From a checkpoint of a small mixture-of-experts model trained on Wikipedia: 96 SwiGLU neurons an expert.
Below are experts of layer 3 (counted from 0) of a mixture-of-experts language model. Rows are named router (the router's row for the expert), gate (a neuron's input weights, with its number), up (a neuron's input weights, with its number), down (a neuron's output weights, with its number) and show model dimensions 0-255. Each number is 500 + 50 x the weight over its row's rms, rounded and kept within 0 to 999. Numbers have three digits each.
After each expert's rows: a language model's description of what the expert responds to. This comes from a sample of Wikipedia text that the model never trained on.

# expert 28
router:507583562439496493448439492521460518514555516481502545529537462534455567476491532538489540492446491571480394534485481570579444402537590519540523520456502517508501475501556513605480489417510500548474467490428498497528462501480526593489475488576558598537556524446503463502457534535394417556458505555451444485475539511479558497528526574396385484476599563474491498504507448523459448488517472614497503528485486417555514507566466510620478478568465559428494607413477541478438505490513440641498444538535500485438549551546473561588412600440414547429464446498459496505403414503533476484538561503497433391491457516445478520434493510508474492494569474566443584549462575432387456561488560491476495491469470562507469538433414449465455431555510453527497379573600469451463491516497447
gate1:507519577516485519515467458563499554539522540481523544583492495438413502495515538451493514538524524479501506563471434487571420467440515454564372557417488498494511560556578533534520486432613506517397425429463464507573385451497464448497479549509448558550454468468407439481491521425588479592504473428501494541492501497501519504544564601567588493530479532454534510347510472500485409492541494587537595525557533515449574442477486487497458638589489501500425483465488540441525460433470423540453517520519483471493477479470387565559486645470533531514490492507446420437422504522471516549508538469513567444488476647558513505566474555456462558516547497462447472547436461371429445525489480418464530444538471501473575480506465474563516481543515503424496463429535505429533407548455538
up1:502520527586535470486464544523523472516540438515421442504561488577518535538478524510566440493412507499478448571473456533522475536542588457485560575480542560486475451524517480453515447515426602570464449438464544510523511496414518533462405555549501562489475485451480499595447599471409569561418485476557429531473579518519440488488501576526485513412498545458438535435499488551558508483554421523513438488482503418491464509465421497470495507467428435414443501508467564559481522462586467421484527510502461464443468471379518495486484540453529419510518432533464532444547662428544509503473508440474555392401532579506501506515538532503490513551560498537447539506455477411476434531532589472442524436607513517477457574465442475589565426432492470382492587477562523501502371498653512
down1:331462475498441382493551343453367496428432544562499408416548491418456496452471454538526499529521449577539452529465497462605467472548464645465419515458548498516518558460500527468512513428448540558545579471522481437513485480454538608503599501468479523468405517471510473531482456493456554488530503495467453484552469482503537471481482531621607507519507425578539520415507392458444499447508492543515505488522471513519530492515498413436530587479572524460557662529458520429490548431504601587461501549502528426525597505474515516442448524469541442536484540471521520456462512559501565520490472512563569445476453554546469456522473454528510470562471456515566584526465568521521566444449479426523508556459447498505481420390513472478457464493505551495509476527481509488425428454528495
South Asian and foreign names

# expert 11
router:508544591465557491354458543455460610534518558528501542563529473542473472519449509542406487534437531517442483555464462518505493455490627515520494569393564585427509505536522529592450479508475431527468435461487399472496404521459569585587453530521488474481505535492498542534495493620409421597514457623463409461525482514488519536500547519505434471553557607518521553481454413535408457517518455553584473469490476540546547551518477500527452474536418543493564595496530541473470509460499484508538472498492464502424479493572488457572424507423414527492548540562408494497454402594556488460572553469498457462544517492536481538434423545476467433563522517452506530480492574407416542492436551486537528491463519572456459463506442465447511486594551566424533424456553519456513441502585424
gate1:522501537529546604509457448451491523508588420485560533457504541459494500357538440466480346503487504555540501418468418421531476464516505605510445522355471505517498514430485476500432510392548428472550443474467539442521547539458595535517512535432456568415490507512480541387550535522508577412544479642468474503502522504511493504571460443507473463429465460490546526497502493463485442519582475581550442468531493506497450513605499533567609526564486508483516550583559566412541515521498480576495535482482527525466494505557562499515413482332496522481464558554423489609396514515470477562438420459535467475481532501521482542494546477495410429467518496483536435546492497539561462491342521473493576479525464554436497490509578565496487516550555527490529461477575490482511480539447433
up1:589554407524506514497564432429559517485492445487492442516435592316446455667491502553414459581526431498577480497515493476537437505443489541508534462465539525487522456442485523442487468535463525521390548560396473421557465505502584466510571540581472455478540486378532484414484518498516481441518462570412463413470517456468505504560509463499557473482487508480479448489553468511493472419548499554483509497494603453456503490451586521521466552466416423471474527433558565603540505415457467561385470380540521522436499539511415468467563415509500475505480538497491483522440539539556517492471510454482518570542538563569489520525564489449562502484543479440491468520520526457507495508369554559502544529567461559469365447489556585466466523512515485530583582488486445439513509457510586
down1:567524490542534541497555465517443538506450460539489565444548418509493562429533509497543504610442537530517543527445332554434445514451554575511525484505435466592548483593511476499440474499415474489486515453513505527431533507505447508551381593440537569532503516520393539444443486473487532456497523445589563490501492463562529512511427494515586477414531557549511420469417415496488508458470475454462514482489454460538459466530452456593435440456493636578490487571488469437581530468458486366577587503575529545492551535555538374448606453491542504482544533514442629485501533499520514477570522551553551499461560510459564538559510448514496375493462553518436470526510478522509591499550440497524538450432603467511467473382524503524501553533474500555550526481459474455419508474470449
Infinitive to, by, against

# expert 43
router:481541600432552537367548471493474587508539503596525517530495422541490603482544494483485559481528430493454425477535517485555443428491610566502467521422549552508516530503544461509506444513507515588473444502497444419578471495486522563592477505517526597461454550512481547531454568612489470583539493555457417439441553477481488372453589577524451451544535552507480569532493473528523517474501520526584476441517513546523519569583448419628473517490459533456522629487508559468566448462459476508522468510448473437416444526546518501567430467505429608533447493558444455538400447546507425440491547495441470504508442525485493521436487502472433450504539472541564469480470550428401522482472516490510516435438487525499452538412475362395542418561589531482490444475505578530488482482562476
gate1:426541449533460514489481473463512529487422550511521528454574586527481555412460484475526435559538511560528467524456521528484382553410413401463536536530457556499599514596491444621456567484440476567468447489511489507551471521545441480501430498477432458536558533498504495545531556504484530508404507477583483381535516540491496417490538484521469517457407536582534395541494484464563539429561456546521476536415511442460450447438421523544444475560515515620410480451467500488528530441489426470581544501396523539530490513547512480461479528453438554507577542617454448474451491640543488507577512534479536422393503482529414523374466492495487604402518519501447453479498584594422514528491590484524478489450497510473513481470524505507554518565520545550512425432460567504488596506546502
up1:478535444532414482598530569481416453481545496500551508452433525550456444388516450502385521492505552488451594390545588461431487447524440598539509465605545603504499464426553517481511460461506506407551499571465462476543481536496597478533436534484455530424537489555510440488473531429472504481529510508500521556514466544410562487535405394556506466407453422397410489516515544455448467463490547542535498424508489467488530485465468417446510639551507578504561523512497447489419542489497504457502458497591523526452522439508485548479530526340479541574469425468443474510523498520455482507594500538562464539459422491507489412547572516468417524508434606460472433457449477532450519500453331516566468502564503514499574456469541500499448539520554531571531516487445518556485511552476505
down1:470502524466489515540497490546459490484496522536570538466443458483407569459463535480515535471493566463511532440518552506483411537459416496458455547544577547497524564533522601547475576471619524508521423470477536562455543506417453531507526496502472547454479472530448497546572435464549607433531504473394537504556503480518419524518477553529459501499579528522463492544412473558589478515549389445501504410566556529474487452476558424387550561514540475465430448573440572558557478521527455604401551589374512473444578567523565383537533585491465488476558472495497521492492502465508478485494530393522544443502511450557575561449512481500490534501483512497558477424618518508468393531379518640481562463465462520443500486605502536516408602534553563422477446540488524504480490523518528
Table and number punctuation

# expert 38
router:485569538390541491486497438490447573452484496562519495492561456442445511493485512394527558502502495556499421489456484535542411436539527553512547504461572523479511461498483433576482498474537462554580481506464406451538451472487525545448510531524465533570556575489514483498489529512502489511554444608517469448514573524427539492513508574452460472595575534481479557567449452481447504557535462584534518358549520492564573553489454454608531522522443455490570516526476566501472500413509491514396449507547509469413536487526482594617497483436422490528509494495406433517386489570542488453504525461472427523516448466469564517419494506483442452548503401491538516582537511397433537389484485482555591478451493519399459471435479398531515441554525522417614372538542608548480501528479411
gate1:492559524446494562468530448558426498438521471493525468580543437480511528538540500586562489551523407503410492505503599548443393439532550480601529458545405472538521416557445557561434423514533519532557413541515473474446435507519488473486485431571514560502510509442495552461525597487493518557498452494582462525455527463458458491495516539460533499542499546572489486495473451457415557489479460459599512433443559522536480483507510498472536455537394494488418511502553572512453534439407481522533448538535545486429492438524519390488513494549517645506361588467478418474489583472532440432504534544489504494532379603360457447544586538429469512461513536474492393512498516485591541548471524468509492511513454598460438486525577515497430478591446455452553542579596553470488477473437491
up1:489428450470488409486481491661525526459470539555501523454526559515469482479508436429463488511524495486515499450525432527513536460456540481381490436507584516434494483417573442474491491492519421504512544584507482461505492439471483516565555496389531489526492461466464453564500428494466506438548518444385465494544514486443469478548477543480503475497507388501407471507598473487532465527479493520489564538485463456484597539485539502444459521494497557490479429567460552424446555472360503442436543506526528507497467509490542529443523389558509551478531434558558596524518481523441608485502420568613413489450528353576431630442526488476603476552403466478549525568449523505410465555523534502526488533424608432609520515487469437471460456420511470439458429516500421551436472486506472
down1:587582550449539533530506454594443567407493450474533518479571535394526459472641484474511498521516503484529626526493495526543469458511528529508580501460475538589440352443583500519501436578480425601486510435470484411510489468464440532561504498551493496539429482530610504505430571497511538525449392543568586563557581495491551583532433526478515407550494489454542539514387507502553472493587474542511474491558486513519501474469496452474395412483558451613526432480484478415544477475487547582527533487525494550499530478517480476489444519456500479399570466478578456451410462507475576544526494469574542491459557456559471493592523565529547520512422428530542525511530534590533537490460612479561495482418417528407482501496574460535555508537436582541518518452489509506570501502485432
Mid-word fragments

# expert 39
router:432560554449536435506477532523471576417496612566520601570514478517552514546446493489433544455456519554454402482463505560563419493496622483548490609414537507413562543580555545515493456472440578520547476503409482471502500523450516519550434536512459501507528512493534501505459502557482470555500513576517402554509516474500483443531519550522418481500477572480509532513451424515513516533577555541517553400576498498606534538509370512609446536540502450599504559502465516459492480472495482567490440582487485489509469550494468540589486580474419568517477585573481439479404454471582480427533569422488436450401594549489513608357475491517523497503559508492468533581445535436427524468474450401536551486491529550422498519480492417523492391538561527474482446549545496507480476555498465
gate1:535460514423502440528462551453385484448561531550551488569518527531420466507489536464526417395536383556522539547490493556528515527415453441509447471481515544442508466451552536505526509547556490461471479534504605438516522467432500493478491507528403457519478448490403548562553564405616467539487496563512423360492514467533552489516513494522451492529515459497490465462518478450488506543557476569432501538427554570549487487490527579479467566499378522569430588552511540623515498612542538497534541513423409490511530455523447498575490603485551635465410385448369529510454428548519509466513513515520477470467407488529536503549508491494581552484497616557496572432471492497395497413505464486537499457462452502469453516428556495506556430490494580445547512508496441569484506544555551
up1:470531534463482512545490490430462475447469528511526393522559572477478542514528494536489423433554487456598508544479463468524505403550412423464473505485459536468476533598422582544530516489567443455525373511538480462480527395536577425407516598472497546427571520469480500531593542430549496508491498577568541501537602447477657467570414463507548502437465475535432499536506456441533493450527426488467429563464544524525510554451505530535598513454521584610478491552473516548456536589477531608524551552500492495500473559549502436505536528454585476381474446540427522550488468482508484454516495397427437475393487459489505513481571457539551508494480582486448501390524557365483489481521505478489600461499530435467459469413517454507498461493480523536587496557571436407512514496513496
down1:484555499502507514498480427491496536545381472572527452499500482509517502485523504592552450501428461450534484583476539508509545490415488503494605525389452642495553498479493471402556528508426553475535518484515451610521487476493553535459512469550437554551532533516529513550522549459478378513475547532549375455485511524416437435468532569404547453551513564500504465466493516479493510535502549493592455519482462487564537494485594451602509592556458512470531580551594519490549563457474471468457566490564524590433446454496491520463476519500434457523472469455482440447433560583553559476518530479496504553477440478548447454510445504464527546495537508454568546436468570416516523573467608627599483512530562362416502523423503424408395493495475391574485520454480502433505463421509546
English given and surnames

# expert 21
router:590567581449584483453502484414381533441464581527518509560491437535473532428448502487432447469525492556531384417565500478510495481478552495527525558445479619467517458579489527496525528468452522499512493523401433427497446594453548579519468542548475473540566550480547491441477476537487475550500497530483494469537574506433539415482518535410427484554540480565431544537529461498446526561555380584530538459549488486593514508502476466547495540503433458495570576435477481447485454481481396526498464475490490476392466478590526497504471555469473531499503505499453487519502405554575423433510607540505453471484499500487518606441450462449436419501567455484557570524467513459423514508400526510571507458416479545487529527388514392500554340583512489515562426570501547568478489524489411
gate2:478528557443496500520568458406533499518451485490455481492561561542559534458559556496470530558442510459425531471490471478468481418552471554538555562419564578510527492483520498458546486540445599544465494481354451492508490530521494459441408507541551518549539417462478477536429496491535459508431505432538495385443470471543526484478439537521467478493490527502501607382468507547538446545516526481500460522594453583598598482533418412423560463493426590419475531538485437548407526498612449524524494506539530547453544470518483411586556486366469543492514468512457532510437572511484424548390550478473491512501485468487556565403542533520456494395470487501550371486376538483426502523453456485490512515532399550527559523417506542517566550574497521568487439452504455468480519483530382
up2:526487417487484500439495506502523502524488497408451498439502462504385499476446455503446603547575524500444452570540567510465480538548455472430407493513538505492450583469410509585470537484513490524538551575539474452511442460501565473545473475512482483458469498476461576519440529587513537402578476451511566467447460547439414523511486507414480493422469551513520454568565475526529534483508513509466468537516497484342474487485598558519531407452589515565509591493528508569493429498490519555416472473517526514459466476495482438474461564559554488608486553498528514510502473558487456442556514500474495512444479513452430426591392481530379573561676563572470497539578506449521478549435535540468541371405514503508441452394495578438554502425485531523540530382425474442525506538529563
down2:442452491457451438552619461535579478387493496545531449492484503469500550535508430472407501412444584513421520504508517570581515495604418473474475491494417531476395464521523511521561460393620503411530493541554456503461550490506563538450621421546500495433452508508574427542508551486511477572473528482517586596439537408495502533454452616393421537537486493566426526502493514497497438513568453479472478545475502541538474465480472517526596536527524420467513506532538469500533429464476510472555477514555509489511516496401496529423487578427483565539511457396538576492544478405485561528484480435478454499524578503485475523539467463525664527454493422520525595530476458466496523489513554479529422529442485510478440496474531551489535542550485552525430446443582560671532534502491467
Statistics decimals, census terms

# expert 20
router:466494539387542503361498483430432669481446590508516504554516452565462546540521511480471536532495454565435386477489458556462424477454507442511449529470513522413462507583529516500580485396479531502516521454466465482544499466473535583542422457522482496525548553431484515473507507589386518563518537549523468423550533475461580435497526494428379488507513530519475546485477438504533437552589523502546516412486454468548520611533484475580460520555445492534508608506485551511492550461438497584555466531545496488386516562605556527567479590468419548511472510512450433463448422522567440463512545457496468432467484549494513511435392517486467491479549473520487540498503513425437520444423507440547540455445514527457505445438504420412504470594504519457499384583485538620464531460509464
gate1:462566513528563521518476534505536384546559601473503506541465509548478503521532496464515515587525528452549422461432545523595519492621451525488467550442500536498404553485499565478521530567438421483415442530481424490438379428426608514533494535460556487399461661536471517553490479420580440427449508466490485474385453466540529501448541572546474488591557391495459480445582466600573517504505597549461492389513468610448443543548507473518465486479487468485446523431564591514568537502496512572409505418534474467482473576559545486474430492525481499505453477468479524512454458396459504422500502486469427500546425519556519547538541437527508465527579493531453478482524467478550519549470548505495541517489527396526473484403483444425528467508510506574485495493568629518524521474551534
up1:441499453488425535561470504554488490426417495538535556524594548444536424434438533534401404440471437595327508511527432419473503451462542484506500471568586441499546533515403428560504522415527500498587508471502497558519564524492435537450464557576485526568507471536504464416533526533450532550486507503510448533502502515424506502473513468448453535485451600532523470583434570433375452506518404525499496545438490441585509399543463548526466564514463609603514499525522436411480465516528428406516470586458532496535558501477434533606523469441464437488543513456511523451533503573506523525529497512492535471461540429523488491441432617483551546453450543437505512492512616454416413467449477520532476493404555553438602520568450532505487501526462523453569496516496435466466495524445522
down1:506504455429487485417354536593448484439444543539488436533537529581529497557474542501475454499515444476547458490533543497528582446434592486505522557494564540435494529417479552510589501484552505575463495471404427490487521483486541561431487498571434453538553455518472429462459499548494407452479438511472472496505472486454526541478504433528552533535555478446389521480501502526579441480385429507517537517623500504474478552537464590479562378437396412535538492519463436512479536475534493480440530440498538378526566437500425532448441426572523454589494554445439453589438431428482492507380514516525593430483513470490420445463466453510474450486538449500572502498564543508470454578505430503417478393548489541483451506495540444503476458580583518484570524481557460377461464533470483
Table pipes and linking verbs

# expert 6
router:546595495444507447434520488484457589483497560502431504620486539476561513566549473449450520459542463482532409545550515540519489517481485541510451509406548515463514467564593544545513468502513518628534495499405444536592418512476548536554407525593441580530501558431537532500508537597399422567486512584500444449491541522509549477499554523497424447579551602470472509502527491538534396474581529509608418504501505496554508584543484457549506495559467486548524587510526505520481494509533546546462509480520404431505448575507429565515421551435432524454485534477471457522459443508567477437547521474475473494509457513514532530376467482480454491521519395512518498516507551487436532472363552408577546510482521563470498474442439331532507416532604526446509376510475508582492466519521481
gate55:594443515495523480571527549506477513502520386433403439503497575543468468429544518442560490529588488558500532576534411463533564458514534547521449627394516564466483376541516560490526582557423487552508448523448438518509551607468499542539487538552493568549608469469416539491439442493495501519484500519459536561584520521531541500547499551556562564440607484447546491576536591468456502491543424467515517498401505516532516543491405394598498490520465481453489515465550561569492471459461554453514559380510549494476383509426508560544442513608524556417595516518369508506520556470514453492457490505533494527475437522480509446541488434501435482457503462480559561536410440473388573517510453527528477492601527479483583548516517410494535473544509477493491464497551517430475493557560492
up55:497479470516573503477590540574537485498572505495522469511493576459486512433551442522526525546585440508544425537535549506527508464520531554420469576510549538452414478525526363561473515476419538603542546547542510408512572556481523481488552485633463496490508534468415491480533440502540478464464432450510531512485489362481448550573498509541563559471537523514449462551434579453537468501503554476481515403375562521513483418430458521527474467539487557442509566553545405548503498444480647485526524439599483505456589572360562545479480530517447536470567529471463567552570463400458504467544500469569403473477420496467516568471487466489567584452546467536450463450537543493555528522516467436534499466589606482583517468502530476493446503540455524458485387450471519429485568579488487
down55:485411489503449546516562455464459529551459491432444509536441524537450461563494459557514512542431514465499488489457486528561567547545499569534421584501481507552482408366573456559516543511395453546448522529584534533511436453410530583489526567415456458510466413476493568375406531484522514561480453520539472498522426461501566479433486401517526550487483514514533547461480433422390507523580437554568430523524512430487572474604456512545541495570532495496568535506484483535526522466490496557499532530450481453569519501472464407528511506530472471508439570412466481542407368526487421501460520505556492502629482464518488491467425518459510506440489442500560433478503465590487457456436460542501368518532477498485452519544475561454530462587457486535453511460501368567518519483681489
Section and field headings

# expert 29
router:502516536411547497432461431422474547417491570511512567611562486613521545481527578510458513501443493616399425473474535538595469473525621500474452530472506519478470470540531498486583462442517511479491559502452474455517517509491502475553496500505528480479551527373438526571463503481437478577507522554526478444480468546492555472493487592357430453503516604500449526559550515480499426519528436493524470431515524481571539596502467536536410511559474446552507596515429609457507505438495533556452504441495497474462503474565469532506440526445423547594498508548489458513454459525549529452498527446518426524519491478488546559459454524489487477568484458405514490514426505417448467495407443437611501443437478555529456430416531421487526340542494535417587464468470642446534553490555495
gate1:490499523473383542536464455537546533503530545527555580470567466396534465415503476430505448539538523524488519453486524439484539536499487526576532521471429420443587527574445516431527460551533470486618485471447500492474555460527414364491555488548484438372432493501497601457489502473496483519461508457505486462496473444498543546515451485446493417391500502496531546499483419465505563396476482568429483485515475423503499524512511516475494460531471576468547518438510558497429552523528392542550442536500478522493513527514474524512508648510477577504460522580594558421560571535583442444552553518513501524495548524541494516453507563499524569369539565558452472565461563534493411540388358517523456453512513500513414517473465490443543417551441533444638523476515518455550509525370562
up1:479554471575532447524476512500466480462487417521438600515443504479510430492447549526509427538497420517521490567495520474491425452555576532549472484435602500516447455539579507608375469513443583489496498557474494563593412595578542522452492487536528557588466486478554567526494423522513530542580468497564486589452483511482402557534526462544539524506459536502505464475489540485465425492458412421408540495451547513504464590479468526560585501525499523589602454474448449490576520509482549393588458422430464490566544531472499563447436533449410435490513481521506391515526557442505508544459496580440527461454563581525492541595439443516443440440487495508486472538530479504558573521575587548414515467513554470531505512440499345540469490485466494508428461570591417527472454469497440
down1:511541453482474523480580498507535486348587429489491515492503512501535441573535521482511478419558515456481553425470522533518433534606436519443490539425496539473514460502429487501602489563435451489556565498485547555466515567516438492487438493446471522438523507520465431474456557422536510555507539534453443622476619461519419498528497426545520440473580488508499505536535500509509426514621521484551479462506570499540605509565430513497487407455500480432569573530468512552489590403518458569389516575531565523507460540526515627489490437532500510579547479492520596618500416446568484497563441505569524499450464501447475549471418445460500476408555453530387531558363529536484559506477480452554463516502509541507473510524424585445467507492463482640509407497478544503535436480515543
Mid-word fragments, name pieces

# expert 46
router:461525556339496542419515480517422541436536581562539530561531426525490547439553556489451511524405519499526425566493416480501450413502536517479506494409533616463515459563521544563525538462506449551561428492489444458501471508467572609512465543575437566481470555463496498562476499556386452586448505589581448525515646473498571485504517526442433425507497565515546468553476476555503485487537521512538500462501553464565603530503504480523467489545410476525489546505497497411464532451559491492555481540549423434464447470521572488591486478489459600541501471522521425455424434524532541410500564427537493449416500450508528498423455540471407525547523402437551559491499568485476510526501447533565529507367536488470583485440489394503456409539495540421511418522506511488440438541472492
gate0:529461492574447481552510493521486484547490493519507453568558508493550470418374519502454499549545580484504531503488475454534401549401520549522492507460522451549522462517597557500530402444501564491448565413432539431539494500439513540399465449507520497500522584507502529384408506433551462565460679485480532515562476453476521486516462455463488471499541537473470507557477576495416473534515482543551513577572457535553549430581408440532528502487631410438457563499504513462469508559566414554532443593513487463447489518442516567519439569391514476519453473461487519445584445480447452573545565536590532499534405617544489446399465459477500545462488568513490538440517577536550480528499540479579580413522569505539487476505428539526514489457468505545545480362478527531478456470437521
up0:520482503457487548506451402440501437526524438488419497500456586462548391421518578462476519496462464547529616492538491432465447556545423565411524404459576574459443532469496560414459436456481506473414525495517465452586526487468447485453455481383586503576419524490489514455538414421496319478416472509441526567511449416469537496491543601490485517526479461398515475497530456539499451554497453496515553378549512527475474569404508456458497543511544492490508466534466432550450471501581562538504518469562524449552475524475523510545523507497501416495455544536481500410500488515464560435529569499546524532544419518586591499523428499472466616382467432539511489428551559574486462474489439500516531512489433539556506464496467491451520502490536521575630519446420516513511488490381509
down0:594531526515541511463509500510471521446460500519512548466534488533507520575499527590434456482561555422408524488503541438558599430444528426535558479405452530492509557404443484508375439527484530503529379526479462528541488576461406490530497498390435549554464389474540478426450538491544517468507530443515533519588547512492555489462563481480475473473482530408548586487486527634497538535510457523547443472441559464426515467573502575431550511458520481483437500421565512414507453556451501536515486623456455500505570455552448433419494452425578495487460468535476455499529533421478564523517586493543415425601454503505524505430610493550482450480538502490378380511489521554474494484554498564450511572475456536464521539513550505471406570539580403467522474443521469554439573475548467
Name-initial pieces

# expert 3
router:495536548436517441499485511507466573481494602511494518447565408614532527455515492513512539461457528525447431507483513529526433417483536525480492507479512594463448489511580450575541529492492576525500517445477471474528447515477576531568410501620547535512416535525465446517509553598374536557531478590477472490482512489496457423436533554454450500537556519544485527532530480519555460502530485520549491383585433564498516577446475462574479445572490494544522643458495594412510511441501518481499447548496462465437550527501511543485462596503470586483541519553533446442460424492502477455515613504486408434485561535511502547431413494515436473579514488447481559602533573460357500462468478505503501415461520581475570484445397409470545459595547592476527442584551613522454445488512485
gate1:484462564445455537500554522490423523484503578509497487448537503544469522384543406458514598464504465499511536523460509380552465464493458534558455494499395591483492545585527446482584509455493436535495601442478536457426551511508530517503447505583503493448590501522494447586405550470524449580539463532563401459511496438564439542518578439580444487431487523469485532588558575495467410519492508454493454480472438510527471495543552514471531551476502525489466582447522442528515475434448520487552600544508442510460557535559406475458490458461575570597477478502438502474509526552461529640525539449515472485467391573545553507450417491519577424473425547423464446510466493458362575446462471408412426507444483405415494524513563447510465500491567487566527502491475482456431504431426530
up1:495444540558508522487439513461565520417510503542525463505431531409559531646523474404448521395619461388480464532410496462466577507521538473487540496440472547470491478534531503534468535423551492533510553409531452555599490450510545516553543491540442530384526407516493540487461422475616446534546528535481496468457456534476500451517569510518480567536552503487506517474490491434442424481522519457496477537542524598429509371457464510449600511556533516514495423575403496460518533506461540479532497505425543530491505552475471463462463553544403447443417554472459356510468507485498472513467474503504509503519459439476444494469532560459513599539379453486563482476475495589422504464495575493431556377588477546432438455476444553532518519445480537502404432520495591493492638508537488
down1:444443410456552522529603463508511569484385470509480639436454467541479450540518528545484528505548497506547480450506512516489563530584518540555514520566513431469453422441455552511536550507472415463482495555493499537550505521483547460427396536426475493490517498455483477574441472477513555495449471461491452588536492508541464531553482446481554558548494634453476507532553437457566498587539536421379598545567444514514462509512512527426492391399477506477480551484538454542541520460459519573546554571574462498500503442503556522468428480602520438463495494634499509525517491505448473560559506531557486465540528467444550492656504491482433479463562511456543439433547501512493407480510416532558604556503486520552546467420505362436490451543481581473636458437534489519427496551543551
Foreign name pieces

# expert 19
router:456537565441537469405520537477431667475466564598507573556509412588527494466562548460477496462539533531461381510500519454500463473484573535515590509470510545408516497552469478501463488424508491539550548499473491539561446509486556516516494473495493568522511521491528526539467532524482476571476493528545454453501511500433537457478473529502422409516505569532451531489482473479457429522546509592492485420499488481531533564600442485519413456579427531509467576465464593468459486520497439572535434470498447502496508497599529578547417585485456494516533524559452511494492450577576401446548580477517429487461550513449507559418400551479522415569470474473515526517431596480359495489479525410586475416474563546461533488456422387461467429578487513384479442568466514542396448557470431
gate0:501513491438594417529496528548475502467559571475510529512432541526521515509421523502646514566546488576503474524416530505446491483541472484499556499434487499535550518396459541524432470505542498529439484438569491557578494451569556615505517523463421541461616543543471494452523596421455459502596521459525506520523550471381469456478511502429499430603503595471473425479498466527562488475489566569496469450551563523461420491476510574483473478564496467498443450559469510514538482426648523401465414482527494532593528562525503533443576582432501463466388532522541509553505522503549470493600523410570444503529553521506480560496508509509518415611426526621417590540518471408446523441485507414534504524595532470468555497516481526532548490465522465520455525498536504527420457524552389
up0:516516500516402534428575574409483498557516487591453526497482519446466493496560556495492475524582494431531400485476559510571467499439557489579529452360520487488505483515454539511445464509429555525494541549514460465510554517463476481442376476443510579535516517533486537559489528579511416469501427541532544515420503449606557462486620502429475525383533421550541527429564492462492551453466472456480459551398426453482493501487567460491598530494437487514521547482506431511453370536484485544504485520522455460431558489506566439500507508506438468492494467381557527451500462487526434416427521655528482553531508585517547479513468473510518582461446458502438483470526558496599530482615511427507552514520462410570423513494562487465557491552426563475382539430433449489500607500495548
down0:405447492511428506589550500567505570485530416521403502491464420469561516465573476606482531479526614519502501571538479513597456521401557462467483520544478515539582544492434425500452571576486455405456503474441479507516548431557575395531490444505504556502472430454443485464499590490571531535498422483488520514471546632585558554434525499517517528538436518422486440486567510574511539558556559461455517463461506544425562493561511532463460479513510556506440450437465469510489515531475531477524500556510455514386436475362413519464480489525527552468572526510561553494505561489501513578441484404547521514413572467556475520461492509439596451480454528543348544528478406480466528470532539500401527490467525526401500523490546557549513459621465576514445420544518465482485426438517468
Biography roles and careers

# expert 45
router:506574645462520509461458529479418518489496590552488507584545489614476485457540513523470560475460437479451438451537496518521495401469506510516475517395574530436465488551487516497556513498502440549483470482431485492553538552403544546493527544497495520544605557430453472500485477568453412521539513620556492543450528546459489456465448551417360427480552613443509514525473458514441494539587469524611466468549440458592490525548492432578438505520498508512431573551510498457559589476507463570430504535472455497437429503543519467512395512523470586520453551459443464412447431540507446428535559533482412508536493508424512465426426513534497492504598439465580563466509576526471516436466451466554462420454482539503489455448474425404541439518583530429464501469416524484449561538539420
gate0:562543537557600562484518484459431447478508523534421544530463448581576466498476558563505485582574474496543421539566473393528509513479585451498453436513440545496526516534489496551507470499466539440541497531459453527466474440396478466593575468377468463592441517561479457596458457416522496598469500501606411444486512420456583509427467580460480504484453537531519465521486473529499482494435586525509505508451473469502463548528525493484377471486426494501565563509473504467469583466557555522494526474468445491472539550463388530481447653543559578523448518567515486481536436504439465476445616533476516402430410571502536501508459498452492500432524497476496565519488602457513531497460485575523416456481564484442423330459471473525478511453512478436586503513439510438586514505438478
up0:481553498482475483511459473576460546509501483443523468471443428551456560440487556476355538476546494457526575414551522404557479463443531448466524475571512512552539500477589439502465509508464568465449294612426545544490400598444491474463444590427502492599476525541453503521460512503505541585498495456531511455457453472481463416538487535514496466523385599494482483404458424579531506442527582470514501531443521489499493515470456494430530495623481493495564489441547448455559522532456509564533515568522564520385419506516489432506443551523581531543426467513494431557473519416491494480461554565467497530496434445460493497451520418478427559499590501509473539587482489544490514614477531543478499582509580542391530426454539544410457474438534481536565495498509494484429513459537448
down0:563522528496462494495416544580614549501575510489481492592446442564537466555523566530523523504499563457369487499442517561493501453545495480529513551502453534555611477477511472440558492476561487543571540414530435456483532505489474483496407517532510501419509475498435571485548414517631505394481479493571474546534488475481462629539451481508548508542510490440473518552504536395540466471453497461465465399483524497491534352596503496518550583538593554437532477577444493473575538444471486403476463505530438462448532505548471424528559564468604471527556501460535544464513520487501521509501501433467601465492461505487463539464442485492406488442567493501629506486567420577476512492492467438422509538442542449510570422614487518510446514562517626497417412535472570451555493545425493
Comparison and quantity words